config.toml
num_hidden_layers = 12
hidden_size = 448
n_experts = 12
experts_per_token = 1
d_expert = 896
d_shared_expert = 0
hidden_act = "polyrelu"
moe_layers = [1, 2, 3, 4, 5, 6, 7, 8, 9, 10, 11]
router_score = "softmax"
normalize_top_k = false
routed_scale = 3.46
balance_loss = 0.00479
balance_bias = false
router_z_loss = 0.001
router_noise = 0.05
init_std_router = 0.0189
lr_router = 0.000556
vocab_size = 8192
norm = "rmsnorm"
norm_eps = 1e-06
tie_word_embeddings = false
optimizer = "soap_variant"
learning_rate = 0.00306
beta1 = 0.95
beta2 = 0.99
batch_tokens = 131072
max_seq_len = 512
train_tokens = 532400000
max_steps = 4062
dataset = "wikipedia_en"
Below are experts of layer 3 (counted from 0) of a mixture-of-experts language model. Rows are named router (the router's row for the expert), up (a neuron's input weights, with its number) and show model dimensions 336-391. Each number is 500 + 40 x the weight over its row's rms, rounded and kept within 0 to 999. Numbers have three digits each.
Before each expert's rows: "mostly gets" lists some tokens that are sent to it at least half of the time. This comes from a sample of Wikipedia text that the model never trained on.

# expert 1
mostly gets: " by", "\".", ".\"", "\n", "---|---|---|---|", "==="
router:509518510465427484448466507430496548484484531452476430528465537477500523441495571527525420498528526540469517461478471468462548433573532478558467571471557468507513530540
up0:573528516470415530469528512475495560467507459496530504501468498512536517532540461565555557502535532510475472481430495503527522475466547512457458471483517479551527490456
up1:415503508538456454420482584543498531574523545450545548498435563495539519530483519497480444544509580512528523561394505415469570537498471476461448559433457488447535504466
up2:486512559537549495568532493490461531508501489561531482462562474496539453504502480482447426509522407521460468515577519539501493547477484557524525470500463554566492590505
up3:490488503481501462453518532482460476475469572462490517501469493444543477552444554492513540517489503525531490561496518485501482435543437469537478527553488448514508490461
up4:491488494458503481503545497511500519524466418487539504429474509505538547555515487524546574469499483484492545473484431462506537508504543552507501515548460477482506538458
up5:522517468562456449464513468474504428518525542477496513478486493471558458491491509505511524474521453574413457493548476566461509457483525537490528495518445536471456467487
up6:506509407488468446469537556554479447498508417481487546454441509452538466581487479574533494498493463485589469491546439515534527453497472517519520539488486483538478518524
up7:563428487480489562547501452476478467500512507469518445541551483527464539469482556449499549495433487471436566479425456506516533508562545518508508516518531577449402523497
up8:584520432566488516506528429514505492539485451532528503466412587527495442429519410477535510454580468512481460590500550513484477513495457536480454536481489535512484496520
up9:471487490513451533507469538473530486551511498587501470487528499510467559507499468480484615545499529526442517561517430524428452480556560452505547559486572498458523558537
up10:508520536476484560533492542440482504470479488512494477507518509532511474446460554524548515451440498494439503456503477537482484500577488537460457489525472495522495529523
up11:554592477525484498477569517576540442484463500511476470517517517406494503518442505368440468560472518483559558494503515497482479476484507478489500571558488538602512487473
up12:511538449427519468544492484529492559479463519542585520487567497470535550544537468525480445560489475524566427431428528478460482550527523459438519493472496587515467551494
up13:478515541500524532473487565462506496529495511460501439471465561537548453551482441472427600477491507452498515529514552486505543452539445481507555485491435448520453564499
up14:548423501489528446422519495489457496501540500470510501485513536535469516440518458468487462518476531514471477487537475448472521515477480515394414553501522513503514405468
up15:443525475444484545515452470532512446503534523468534456545508501534492566514544486500435487501573519566426442433427506456465518519418516485490497481555508476557507512430
up16:513583537478478495531475449484508471542500475451531517539506512490511584526580453494523464509481494465509479583463529501551521478570500501500512513544522514518484479483
up17:534435486482523453485511416509539486522495492553539528515553484468544529505446545501495459512488449515533475510548501516531493513456522489450554544513447563520495450562
up18:520533533486499444538538511517512469486479577534490447549532505522466537498480519517482571525492470505486454547515444531530547456534500524487545524507535488478431529540
up19:586493558565459469532545496477423509520507478490501527573450511501559531460452545504517483516482475506557520495492553453501590516502455489503510530538581519455546438485
up20:503505488534475520519529515540551507459477489436505495515528446494541525525508431533488491473486508511470477498534516487499514456468534569511485538516471488491510514512
up21:458541509534546481494557554466533462447493446529476485452492513509581521516436568500484564494486501504495518516458505520561535434474475461526537474524530543484543493496
up22:525562498478504454522570492493463489497457477534570473513489542399519533504503406459542491520478496498570602493497453515487501451511470478556514557486479523569493504445
up23:496558502432535516513519444474489538530468545511429470478524529478466497589457509511575585543491473449458486522490499486405514454445475437486465551568572419533493511440
up24:445528438476452502438414539431563503476422476492482452498485568450510573541477544502487519475511485520459608534560507470473389531498480481506455595520475474590503557554
up25:524467470513561459503509502462483438534504490585575530506453503471528492482456476521532515438538490561540475404475517517563496574446518530530516449508464465574524488498
up26:456472497576515583493520468512492543456548444497499507489462539500513575476504427485557506465462526516551478542470461502504558429485496531552465449457541497492406541440
up27:460523510532526490529447492518469498520560514451448529521470526511497499425492586512508557566455588479514490469486444455530526496503485491527437478509537463465551526517
up28:488513440446591563538463605507520556488451536554465452503444502473481546564538506424505492488527576517467554449488492451468500520505529532573501535454543527475497540496
up29:554448550489491498534515549532540478481573517477499465516459483473444505449474507504462544566509469498526532517478448458540559475470567462458458573393490464522529482468
up30:441493480447494533532528496554539542513480450480511523468444538531543507485483587488501533529538476457437510485504454448434459478499481498511495439452559498536438485586
up31:416520457473456585474542432494463487538473558532544523520521524502534503506518464463551426518441491439519521443500519509498519574456583487525457511482502487476494491401
up32:473519472515555450523453544548525497539468487498483491480447535493568447431394506454335460456458538518478497460545454543501499511467463490436450524490435472523516404456
up33:530493532497489504508458457401550523465489538493555469495545516496484549470428498511611466416543499478476427467502496447494450592498532515536506499581445428528463475487
up34:484422540496601498530473434553535461480472515513458483483489621429458543478490548521490510529454532478498517431520539491498497504508456437525456523499498509534523508542
up35:498562507476452431476559524527465534449482495446559514521454483435495487437523571506489478479574508455456571475535487469516445519429493557509516507474496455479482535516
up36:465459454434474485533510498524505489558540483535446438493481457598437499494537566457508542574529512458511439481548576439512538518562539496523503545510512509464503531477
up37:455533548448568509518557492514467536456501444474492499502479531477511499529545489429476487512491519462561539448511526505524571420509504561511483488496502481573471522593
up38:507482513531513527503410547549500457518431489539582524439525544481523513541478535515470530486473526530494496498484428468429430477464472527526539588507463401561499543445
up39:536556508498425483481496542410515500534514465537508484448472403534503530502519578494511422460571501473594513434517512488518605549416473488538468435429503550486442448519
up40:468455448536439561503452527505476512398538508461467568570490466520538471495524454541520512636466438456486501527517461558527501433574472551512498453533539540444567518535
up41:480501503541440572581455494464511477463543533429483447525482453476519473484429471501509430520525562539522555463573486508540525493526489502529495575518499519550442501460
up42:446495552465500525539502526535552400492493440514490522457394542467484515516493559478567458450551500524514499521461543519510607455572480510492508476525533495466494398569
up43:606485498445471499554508523533510478525504461459509484501499524528500519516452465519473486532520563485537408522455501509548463505454563486437401505495448514614476454469
up44:453526441440576504505564535496556572486532565491502500441488535470469480461556542504454518504452431563510523543510523577562570497599463485550467523492490473516490514459
up45:481540456455578457593502545518483505531475486526566484468506528456513457465533552583503499469474463454536489560464549452464474619504557555503494486513476522507453501475
up46:483459464476500483482444430519503526537455486442548527391457604466497500538510519546502417551499527492498511495509509531496543469554454487519473518561498541510454455449
up47:461509507477510459479485463547549468483473489485532497407499567427385475561476548492449441499433397475515463522532533511517554509481433518460570482548473537489541443492
up48:411483484476534553472456471511507506507490536512519456511472487510441485478414531551531437546438481473531464517410449476483536415566497546501501472570607398513504489392
up49:431523537585458514530402496560498535507537472496509558466582531502530459515447550522506509539482531583453528579544536523502572484497516529505531501475502527503478531523
up50:468506514538520497493504489456532526483461507478545461527462466489507553483511497520552523511509519463426484481552483460468497565502502445545400489405479497524442509415
up51:488523527378474528504384516509537574508525495486402485456490500471439539412544464447552481527481497510492538475509506553525585421470490503551442543465556534539511534594
up52:569539471519472463438518532496479475471480538500526490532532472501475514497545485505484424441528531519389522372498429425494491586383578425469499452479532533518503478545
up53:484455481534484564511556494536496491596479549543496537482496453518556529506512502499490472468474481519504477527560498506531564435537512549460472543568523512491498466436
up54:486502506531439491529482556552473524461422533525458502552543434540447454570544428510494491516468559460512526577562491510563498521437521435507480537540480578554454540492
up55:476540513488504516476499462494519457557504470558511496508540422512513553481519566577533537476474470451535596497487373382489561470412451484552500528434445545519524441433
up56:518518471506491466482531462489483441528530574464483573545555485460545546479494512437486461451473470555535560483498477523529490515467518455523482496530420437509473505533
up57:455506494560497543548453555490629476443550475481575497490544479457471503500545457528454516492546440545512476535502514524405500468550489471537525511511544475479527552527
up58:467532495565469571514526531466450514515442474457509554435499533481501470489566469500479526542485559546459451543435506423491468558506431533493453537529544458604472531513
up59:507479491444459487495466549435549499497512546434453543454568509469438525538511534577407500494482481575468548508504531534490528467491562494501463530491460531516465432511
up60:538480514525531516485501523470447518552511453499504465488469504403475487520483531529479497552535449450522445490411547493457495554463461490549470464514557508395463545490
up61:463493471497528467473518534474549434484466426481520490541499502539445577528444535539561540484463490522585517408550447491606433494521481469556474516505462534470591429460
up62:436539488491558495466516499543505444526538498490534530511383500493533530445571512500506469490498497501485493414525502492459505431472471531512516531484521487514509510500
up63:496502539505464525543519523501482452449473447488503503584536486521522464488485496552462501563452495462554468513530482500546628521474533480511435550506525514542532493528
up64:463487414496518481429561465542560439507512487494464520509520484477536471577538510533470459432485520524571475469467420505495484398468542542496529505571515469508498487582
up65:452488507507510506447487498527481456428497562560500446606571536493531515505412564588467488500471529494452533512426504611547497499475502592483449532562469541527452454518
up66:498542543497452510534556427584511526431419489538507564489465471429515544529511448470448576549522398468414525452554523510469504491533478493485440571531519521511517532492
up67:608496467514554506544459450497488486487500502502510474543477521433455480459590528515544507446526502526482438500538453422500486467495537460486512491478406494569514491539
up68:538528394495456494367571493571510455484522496421471528502422505491507591541584459548514470487429580448518457464446479541469509497493492532548504502525521477485436526515
up69:535418499510500452466529499499494522534518517448429464518519535434568513498478429412484515523437480501465542457482546430471455462460499500533518490498526415443558438473
up70:408496516485466469486504490557529478505479510521467569500567434473456481556478484550464471446444496500476477470529461501498453432468467482490464541420510495534440501562
up71:487535499455571537527458467535503502529498527493466523446429497480501521574490456555534503547509524503501583505509500497445491480560511516499485483471586535521568491480
up72:456479499542538448430529496497591463515461519470553529494466533501516500508559514410532514505507513582514520493495500525545524550540584476477510482523525407402490423525
up73:477524606522512587510508509511570547544495483451539442596495474528413552477492442516485529419496463449519521498516514523495592524508465487542511535505473546500455497468
up74:498496466440480478515511484468466450538441488519483489515514507469470550492525533459489539446478430501478452517502487499454555517510523527549495492423542520522467505463
up75:471490491529529498497540483485565400479502480455486395538429553445615457521481578544477389495462513500474481507548505474510516451506515460536556576502567519491567416505
up76:545565541459475527516496470478550549444473509540434493452534484468510543509455444427524501470494543564466480507498506513473435459539477498536488573523524490449474465496
up77:507548480460531461501460472495516525512541561509539516436444587442516416484489484499515471561504543597517420481508469450422621485528460516516530506428486554494475507512
up78:488481566474517440489522494502524534478470574442460518549549536454496552453475515524427508472539481521414563517517396574547523455502495560465525498478466503555554513435
up79:533522615479572518472493477451496461461432484487566547534513518527462494581420526476422522515424481424555553526507484460507475481515545473508440539512521483443518468494
up80:413536495497387483516495443512531600538540495453552523432500474489452557466552512447484471499543489572495528491554521484465504515448544433540459503523542483483503541522
up81:489474501406473456478499534501495542423508514475523451512493530478465488565513475492404485550544507551514521466491560522505536531389477461477561526509501496477554529574
up82:522492424543537526455510520429447442515535564446507527479464507579534499508494529539480475561469514460486500504544514491518533520461505446495435521474474509466567538447
up83:480577472540469568513525521571493451490528414516530519443483554438450486471462559437511536491525531477493486482582550485583496515521508490451485586456489460500485498460
up84:493507517470569466494525513517538540503438506451458501465519494536491493473533534480521507477460522503363448540450449464421473555550519548560503516469551543469551539487
up85:501441475549454513447423460497578545480444424475484480545510514543425468497426501467489500489557517465493501497470535590515452581556477553508527438484470545540535514473
up86:451516533466508465499520468536509499431453504414479487583517503498421487600507443559482477499559534468491541475503492565405514557555439569457530551472604507507557435471
up87:474534543508501594535492414440470553573507474494466487465539437447561490540505486525512488458483449533512455496487467578564551440526481486508465488530552537474526464463
up88:552499530425528487530492482516499544473532521508471470551450456454527502507508507481482492517494521573461477422473465502511603483516505510486484560539509464549507464484
up89:530459426503501560516513490467493516491490475551536448464487477543512537534514545514476446469519489430487481466489502454486510521406557600570428535493434507430477485417
up90:483501510461507515557491545504500432507489432502528479590468560498575493580499471501470477539441468490468452462470512504555526486446486502485579601518433446483513532536
up91:493488574557487508499493484421449578484551530499505491601522530485502510478515500498494445492432425523529521550472547473512509463501502456495538481589428506525431417568
up92:486445491443413480480466425477500433590466511472549500535519454500482483455511586442564456493510478381477464535463474502543536560478526517519519532478487543477533516466
up93:450564488474461497496426493490572469551503488493510513532482441536443551503465568491489481492442519446482536491512556513520516520407487470524526441465459546525519454483
up94:459578492517471518523540465548505553536553522552536516510477548456480516461511532482500507518481507473532512509477510501511478563502492468514503464549509535468567523489
up95:449580487444482505494501529500556458532504484511559493433517462522472466546549508469504443503583504448485557510470488453447456429520459469548477451583458541526435539481
up96:561555502412498554513560521504560475483484446507458451536567474559600532523488554531396431492544504486456519526523493461425550471535490553522527546543535526492525552519
up97:553462465477451492450440454502505460541504496529485419407427508425554513486529505481477491569465476557480473499486485475534565538445546519468466526563547460485526507471
up98:476532537535516493419525442538487528544477516487460522556441526470464480469514492449468424436509449497516546452441502499498520487493521534473452449452497504452505497489
up99:474501432543469572520513490466501505473531499443557532490561572510442460503557507572440427564523572497485513493439451529523574472515482581544516497460564473491501459533
up100:487491469493546523467477559476540525505502461483501456439495445508470612566518494384438490548446559466463478527526478475490505542551460532500509558529571482479480505539
up101:402447541480524456493495481472471444486470514516537479454527494495476498469566500484548531401473503501458506516455521468493469507476471483513515536477563603502495481534
up102:509439512505571579437479414528517491515521538531498560488491488593522549483511536488498488557423492503522566537551529487523540533613497508494490490504517569507477509512
up103:520483507443515487469400534484502449465496479503450499535466519494571542497498493515529462551508528463489462552544527459436518464524482486529502501449490532424561528510
up104:522552508477570437547499509527484548484446523560561472567450481550524500401479564489488496560482533544478590429439567522466502534530481603574532457535511501469547578534
up105:425478603491503524534473483454475495535532503475527421561490432505484484458535526479437432463502514556511431500456515521491487447426601486447506554535419513467514556493
up106:469487493540503528503521464496570462528533446465479434489427443563493492438500527513514504494456433492462503456534497553577548487494480541549507468507458559457558593523
up107:529505493441483475425528489530505476501439481496517502524528467577468533574505557518427452519441466469484483474466539485517481538472547477595495555480537478546490493469
up108:574424571517416497499523529532484460519510488518513568534485460484555510479597500474462480485500494453472482431560516492487463476459536485532480529535503429489415478501
up109:496473465457510461471490413514566570462532496491487552515460520518568451494573464457455490534478504503437413463522467498433509519522466487561500497493534384539506479541
up110:460536465478531521510467468483511466567492549549469503479546418425520435537458470526441514440512548502454531544453467493467534459456512496498542401491429515507411506494
up111:439515465468478545522584531438533488610504479490507531571539499442496545547499514488458546520536517491453422505467433539493480505523474482537500419463535514483447507491
up112:474537488531502473514442543533483497439442439500465543408523521505449546512438494543482518487469427556550492522520551528552504455534478534546440496568494480433508496444
up113:492538500474407481492428522510528548502481526489476486532491483571486463435524544439520560421487482564584554486529558495474359482547454509550416554488453484420518456459
up114:553513438477538496497484465467477494487528480567440480494597510467519530455509529527524501535490527454541509432523488486438404512524481531513495517545379501473503458550
up115:523407515499500558462552447491471469452503466548543534434546462440534557514493533534465532478490532528522483583498545462515503456508504468498592499518546509452492562501
up116:547524497511466516505468517544485501566465570567604546494485504528473483483578481494424505556514511613481485509514497467544498489536486537466503478485443473470520450521
up117:482572471485522587503505504542525583520503567495509468448527520569552534500493478537535537561483510558455480545526486460418459491457471533545481526445482521501465524494
up118:439475531521476454530433510505503524443541508475457479508505524580514500569498545468557524524522566467471467499543448521482546475467473487566418531472544487554471550475
up119:482505468458513455516452519446554414442466506417522456487516493474482561524517440450464507523488520456392551537533497547515484552401480440607474525483494492548469509500
up120:442505494433551497455497485457531442516479540423515495491545512466509516468567540469456542506393524449450551477502520433512491408449552530542513524489537484567479509482
up121:545515572506536529540526473527510510481491461548478519454496508539500506620499516417539505404543445554476502456508538453457540522561552537545495509524530505432450540448
up122:507513466465499525473510510529496510522514535559447497516428518485472514479497539542469551516532496520471518475547515449474448523472517453525417499548494487507590570458
up123:457499559539531491497527489454520543496525513510445504542483497451509451504507529532464474464587533506445462433485508492513467481494565535505528496497427447547466532458
up124:535453525511517533552461477435477459474523469488509426538605477477447506533519461503465512547438550459441573436444508492526561491511517561475502522557494476484449509515
up125:576514542493396460605525526549532493489543456550517535571530519574503530477491531506532526517521537434429547472470471516492534498489455537481490503480511472537513422535
up126:471576478552583487523552489506480494472587512426559484422575519514464507470536477489472425528501501539507514503467497554542489574495537510506499461550507520483481492496
up127:459528482565518454462559470551503518465441552495578536507519513565516529531511508559542474624522540606541479556453460519457508440509476584545443460575468502577552504496
up128:488385438482516558522484489442472518536544499505478512471620551557572469519479487451478450499474531448420524530460458434565572428501537522486488496486515499498509470510
up129:552487504549500553529521518483525453511439533536511524490517542490424463483481465528508479617403568474512501505400538480515529491546519547483565439484541513437494546502
up130:498428535441474446487544484446471480499557435479445473494447495494562486490471550520479497432528537463451489433517494488498430461484475514519506546472468483487503531534
up131:487419479531454543503490500503512562407589515509508449491523527479554523529524509522468544608505490451497495480492512445472455485487541500401458489530535518463530477556
up132:515488485495487427480519432522490474482430523469521523457460482429374509578536529425543524438494498529474536499534531513499575497467561465556488510510484434511417516572
up133:494470487496540503474441564469567492473426402497523538548526572460502496456494562524506594534522520514509593494515463524523548483527516509457460481526532450456451479442
up134:542531554518411466491465569501493465436489457497528509567521519460527569494423512546599536442549469561461480474547475422464474526513515456510527470543454528483485488555
up135:550531506410568520538525521496490523473485523453492466528491517548526494472446538467438440537450511573534515511520469546492509454524492449540462566511525547533442512541
up136:546521493496510448534466587557472492490439552537458494476501466558507590495504505514448421525503471459422545492555556497505551447488455526567517490522582483535513444531
up137:451520450524552544439468445505458501518496486653528424448510509493466496532545568474514515547521538569541521529521473497476438557492441518502465466481434479451493499551
up138:477454524526527490461473504424470503531436512519586561449478436476526487542523500520519440500502450475464529514483547592492466507453466487496516519422522538511449447510
up139:543459483467523581524448490421551405476416455494500553449462489483516515460572452584598551523483525455540454489543436492446545490589434548509479531544562398505498500426
up140:476554509424513468442523510500537517471518503490448464498541567530488548456481488518499500538443506519477499563485466450492636502503445465452486498546524491529540479460
up141:556488463508480435405490520502497502462470477514473463460483532489484500505507451562499471482551541445508534524525501513448504435490430602539466469509498533528533509511
up142:491572440448439464494472442446524531514493497502479536476384497468460499412526493496578454519506528463465496436459455520543479526541486469488497566549456447615445507438
up143:481480449473538428472538520451488570513550428553440526513457533572471449515499507577435539469524519442452509484446464476484535534445454516497436481464470514492514555446
up144:462484532445509498525511509452487506597501488461525513551492453491499455451499535485496519487473528416510451442439547511444494508493525468488529497532471520587496442493
up145:475540537442542529567556533475536525490456512519516530493467453414466503528455527475504435532540417549481529480427517488504503496548420544515514470488509536476473512547
up146:500492496492454524446498522545529488502418505523465536504521448485544545430505497476469453507558494545471471564542502393554539487567474509483495504516486491506423473479
up147:459554513578426470520508465505527527507445512549550436462510480447544490536494477494535467445477421483474462474472550530523480599583456582476472516496505515536514557505
up148:517496518505502462512481322458503446493458446569499519485439502525488452527534460485534522467478526545534552460514523508482503517557492406501460599504532500517531459474
up149:549506498506525492589524484443524475542465479480523511556529529509480450500426547482536511509509468466486435429554557471495545503533512545474411511544497504495480540489
up150:412499547531519509494461522439510464479562570517565431573544574514482481584510409534527436492552453529476506487474519583444458484475526446507467493526519587472494475587
up151:469496486525521510551379582520545482540485530505443544459530444535473483469493482545481481508531518520519457535429537455492428395566457486478498528515484489515501523508
up152:507406534518506484503449533458490432496555404463576468484517446499522522515482515628524440511449529449454540429565491468487472582615529546483492527510501494520497499541
up153:484533461525451481468545446488562503518511536533476526455464480527529541475566504524470445518486495452444538432440424508492518478556488459485532446510506522445433513506
up154:481519595481473533552460540539513568524570548459510467429539469482432465539523483485513518503489555492420547466502508480496519487512497562501512491530501465494450456541
up155:496535487548438491456531511448488565451530534462532451494558594463593502432528392471497474494472500543461520498534509427500472561521570448487528440511483500508490560513
up156:506497516444527575460455566450527525533542562518509488492508582523561474527492568474447524433437496569530501586451558452535481489486499476503531497554440496495477482499
up157:503434603530499476544445490476544466467482500467486461493530520562442509506496543445505569424494546553500501487489487476493461521441427472513456540521530492458525525501
up158:496535475492544548494381531521551435525548494492473477576553492496491586510477512525473526486486517532492465560480513545521426508494523485419557438463524485512449482495
up159:539546460457502504533482461513604530484517446540454471529502529503548554539460544532542473524530460641435531469582516566545501501472492471552544571457502501625529561524
up160:568472548463565505510525466454552505475568512522501516491499526544488467465514538520455446546467493528488461538517583538516549545529493475486526466450559576577481496436
up161:485544512480557510530507505507513459530486550486508507519475428427600581573463523497557496499553494521482488476492474530459501557483456425524447515490441475530401518538
up162:482403495497485487531571446463601523538454495507482489541489460523471509529534485503484484536484537510510453538517487603542484525524501499545496481460483462512538459480
up163:498450514544433579466465486520528518483523473514428438524502496519482480528492451512460455535525440580537471431449519424476509526403531473505419468482499533440501507514
up164:519564470542456534487524575520499509495499493453439498476495474447500438529500558521473523485486556467507451433594467548525568489515495480510484471504524543515434492489
up165:539514572528552476540470492538508464472521525534468510485490491491462433513484511472548477455477491600476493422432525445573520531482516517510562470547494534534447496555
up166:521435502463572448468537503506537444509437494441496434541477486508486490518522463535491407492501554499549498520504531543534507420523505554532477505522567564489603523473
up167:531478565453502490505559502497464497501414446486488536515414464525505541479491543493521535541498456551477538473476533467507509490534517570501598519581477524561503577533
up168:516483483488501504458452508540488458524510447524510528491497517448475503512466510535532499482483511552524567485510521450503543479504519459507517464492498572481499469494
up169:547525479533517470475447589448454504440468469516455501455597538474476521513513487486464472479509509539520479416556471438487445441555471517433525504504499509442511508501
up170:526510464514529577490440499544555483531498520491502489472494471498443504544514516559483471566408464504463571463510513498541509485485493472576467517434516446537469491510
up171:507541502467565514550470509538564506508496478503441511519567504492538496518555469564491453504451556565533465546528487478529465489510455462467521561442520476549481511541
up172:475494496424446475491491568435540486463516481510494536498587485439457471435527493526524462479502437566540578462607500445508558499484493534451522513476529533527534501475
up173:452565463469478460480449460474502485500447470531494524484550481465468519459546488483517441468507526471387533517533517561468505533440535503530540524521553453540543429511
up174:552508478497446517440542456574567532515469468520500509588532524433496545493524500477532517538509449538510527529528515531386499540545469488638448580587463536509569529581
up175:556482508521496488468543554514481480483449497537533423518474523470499515578565457572530501473514460520466545534497553448473523513462519492483512518536468494461499514527
up176:476529487433586489495412520525437495478519470522521451527585445465486515519513479549394432518524501549517474456461422528529517423470465498531563458524521500518421502489
up177:479490516508449478525549530509564495522570443438415522502578514558504462435460423501492445517480533425495487472500475529479482545483399535541509618561474515467539491473
up178:501547540492474464498480474502545492495481499522480504563491496493539600487499484450509503503559443486526498534472527575481496593467603586470491513529478494586520553479
up179:514549490482528463468434480456557508535480451529555511481447512481534509565446477438612484528532526492492515517457481480482593500484503497441561520498496523520503469465
up180:562522535528495477441531560471475495497456533485444493490487507484577486483498464493531552597483531496423479517529489428507540460450523459510487475538523522560479503355
up181:503536548543547515526431371480568463481537495546462492585562473495460509509477503540581506494470521473522462541528500532496507502502448522461484495504488530511500533417
up182:436501504581476542502457495498490539486587566549497507576491462549504526483491427491424431512532490435482528437545504525452409509488518511506440548525565511542566486459
up183:559540472555456518527455465527482481523423479571521510476495456526467543405548534491508507490437514489542459489511487537552547509525528493491482572519489469546512410542
up184:478473521486463519488482545528468432550539527563413455482542558510465482486540552420469459499568441494433459499433473518518464451569514568480451534575471447514439473489
up185:410537498546519478483442492457443512484435511502522500498462494507502572554475418474525494527442529481474495552477488540478477438501505504497430521393500555516420485579
up186:469477482454592510545544541556519465536466480481492506511409436417485483485445460443457557494511444485527425495568526552456550518511535475546452495480539503532527477535
up187:519415551468558442523536489505490511437537500547486545553494436447464506447480514519540530507598522607474512495553589522527441461525469478498482495544492465494494464505
up188:539548458542493479539521462515504478537544512436472519525486513476523471521541521454531514474472499544455467419487417510448537556484478562461473603483472499392519587491
up189:504434519491469420490515553467473477446552476521430481485490485497452526468479535462474492647499529513483548521461545530501578495484576517507484597535468494465483422523
up190:565469563549475492479406477498476505548517484530524494563501561561536568481520538468474447479522496537518493480500480485524586493502501547558513526498547488537530503557
up191:488489485508397490478529495471541536457549551449523473485527468472489491568509545603435413503503533544498487405516528498499560451472492504553510551466487525559418544450
up192:549522487448449470530474532482505543456471485497442409515512514543407498488500479478585479497538504467542448460524563589472545513523588526493531537534512454567473532532
up193:573394497484510520496470524562476563480526522573520448481523534540458524600508473437468568508550466531524474423509487527484516506514502487511484488433445477534539444419
up194:485495467527464472463492445483493494486452562482431524517488428441515532505545436543433447451476419536451507403462478468505471488495519532521428443522516468446482469535
up195:485516494475482549481425510501503511508505454457570486563432591490501511504433416582547485502489458500528474498487517471524506526496509559502561470565548500556532562473
up196:546552504554454444496456475492521533525477465473480434499496493566464415509420493482504529446579509496475527485451496460491472518538520491415437508524569515502466514502
up197:473499497546514515532440459468487467460539528536540536493499464558526467537535563509414482428471490453445520490531516521529479454408512483523513492495525546554428498486
up198:514533470578440541472392472440531523498496527530503512495499578476474508496396557430528449527523506486471471448470525441490519551492513460534479513538484525495398546442
up199:561491561510522521518500535491536581525540449431446521545492471513491467584542494482541429606487498526466483508480499574439467526495550475484482473551528442445575490512
up200:532504505482542547532446473481488547426450493550435474516482505467451460440519537524454459412478577565544439552449512475504428507535518482528525537525505542487464454498
up201:511486523475488441521522525491511448507471489513514527527440425464494545501475526469539543516475457559494515518438508564438488467486529523465486483520500519534572479578
up202:457435484496514464490519566481571523415511505459492382520492623508565481498516466467530514515551511522499497437532533502521502447542576560467417598478493529493458529496
up203:507449543421524442490574504465522480478440521517482542449473515482500554480504484528485417520503516514524496507479520485474493461462542511521527473523451430480573480494
up204:467496488435459468480472512503532492494467469546477514520505500520486471442473443580535507452493473513533538470433484444490473480450508489578463442478501440538522539474
up205:474459489514525515419469498476537511584549475473494467454531471544476535539491511432550515551476469495425475478522495613486515512541454487492537545473524507565451542553
up206:552474565493504453524411431462554520474484474492513494532472555513456543503437461493498543574520490488512521459534530497419547482558482425454519510454489487513505508512
up207:523505482443501480510468544435491454496516527465517521531520467550521486537484494487473502496491510540484494486533582556552503457435491434521470552497474446499533496491
up208:514460404549455491522549571485556509556505509514447474516509527582519495512515512548563546436518653473447553477517539493519538523459470492565504545496552421538581505510
up209:497471550483408483576448490414540530523532434551450543521507523485547520429438513488437506480554492518432507508572520532472535472480495561565463523529537563461500486442
up210:491474461542459506513524503482494515520558488488561528516492495522435573436511451510510505555525445487575483465525523506441484543479531527501420469474476429437558422545
up211:493543514512414494449497469467561520514500470570520457571556483531455446489495477498543416510545515520573482558511521478537524548579516498490493538530547473504549513444
up212:478529557536533560557529526567535452546539472541506520481464516391473501531466477537455514459519484526419456524500464538471517476458501583483492499542494510524498540500
up213:548459447532528496540503478533530501449473516490477549502467479469467495452519517506494483528523486467533475543471453521521530460484450547482520473592466488486461569448
up214:430534493570491539477532458525487482492470494411436398472522444487501437568459485442527483512423506480451494454528491495512493504524495508537465523439560550555438469524
up215:558529547477434495528507507457616515527535535585554500466579521527494489565463444520486469439493533526487555520498523415493523543526540473534455481492511477517504507532
up216:423501515459505481515534442479453461442480456506502562485460525482554444475508578544557504564501482584494539503425462483416465477436547521468494463463457460497464530485
up217:443529529526518470491565491518518529481488451479579493551535485478542476531473463495556534537443522495495503496512481490384528543503478550553496556473491474480461514499
up218:500437459490476487562524529494519498410505492451510522583483523486501493478501504472532493505467536533468527472465525429476561514529438513540494443546512497507523556549
up219:414549500513517537484515502507476519484540484569458500476499476491490529465483541583444478536549507466485606483562556487524492491512467504460518591486516499588437510526
up220:461493421477527499459441536503479500519515491479522514496484553458552437505495506532498511532519499488478525533524498511516532417534489494511462440510510443517514405442
up221:517463434461523482477505454505526483523390451516493524488549510492487510520524448450456511516518529443506469476533517550491496448476559524480536484565529483506500509469
up222:526582443496499536457418497486571480503459456424434516501514581462477519515507441505490505486532462507486464552453502493480533548593514534563503439460513554575448583518
up223:480443534457463505504548498457533515479588497569486496446540471453478564411463478475520479454543485504524474495494587501544523439470501565546500490475517432565486459581
up224:500529519459506499576514464475422518535484526519439469478445526515479432529515569497529528494501503544506476464527505452456523552557543440500524507508543460454486469542
up225:520522480518556479496494541452515519499480533505466475564524440492465514549467485444522403546440553514499498473506465479484447481488472486485457513490457515526584491425
up226:560517514474511488542480483519441512505512500474586515487399517476502515512435499568428609515518468544468603406455540427466545505508482530513542550574491500551499521494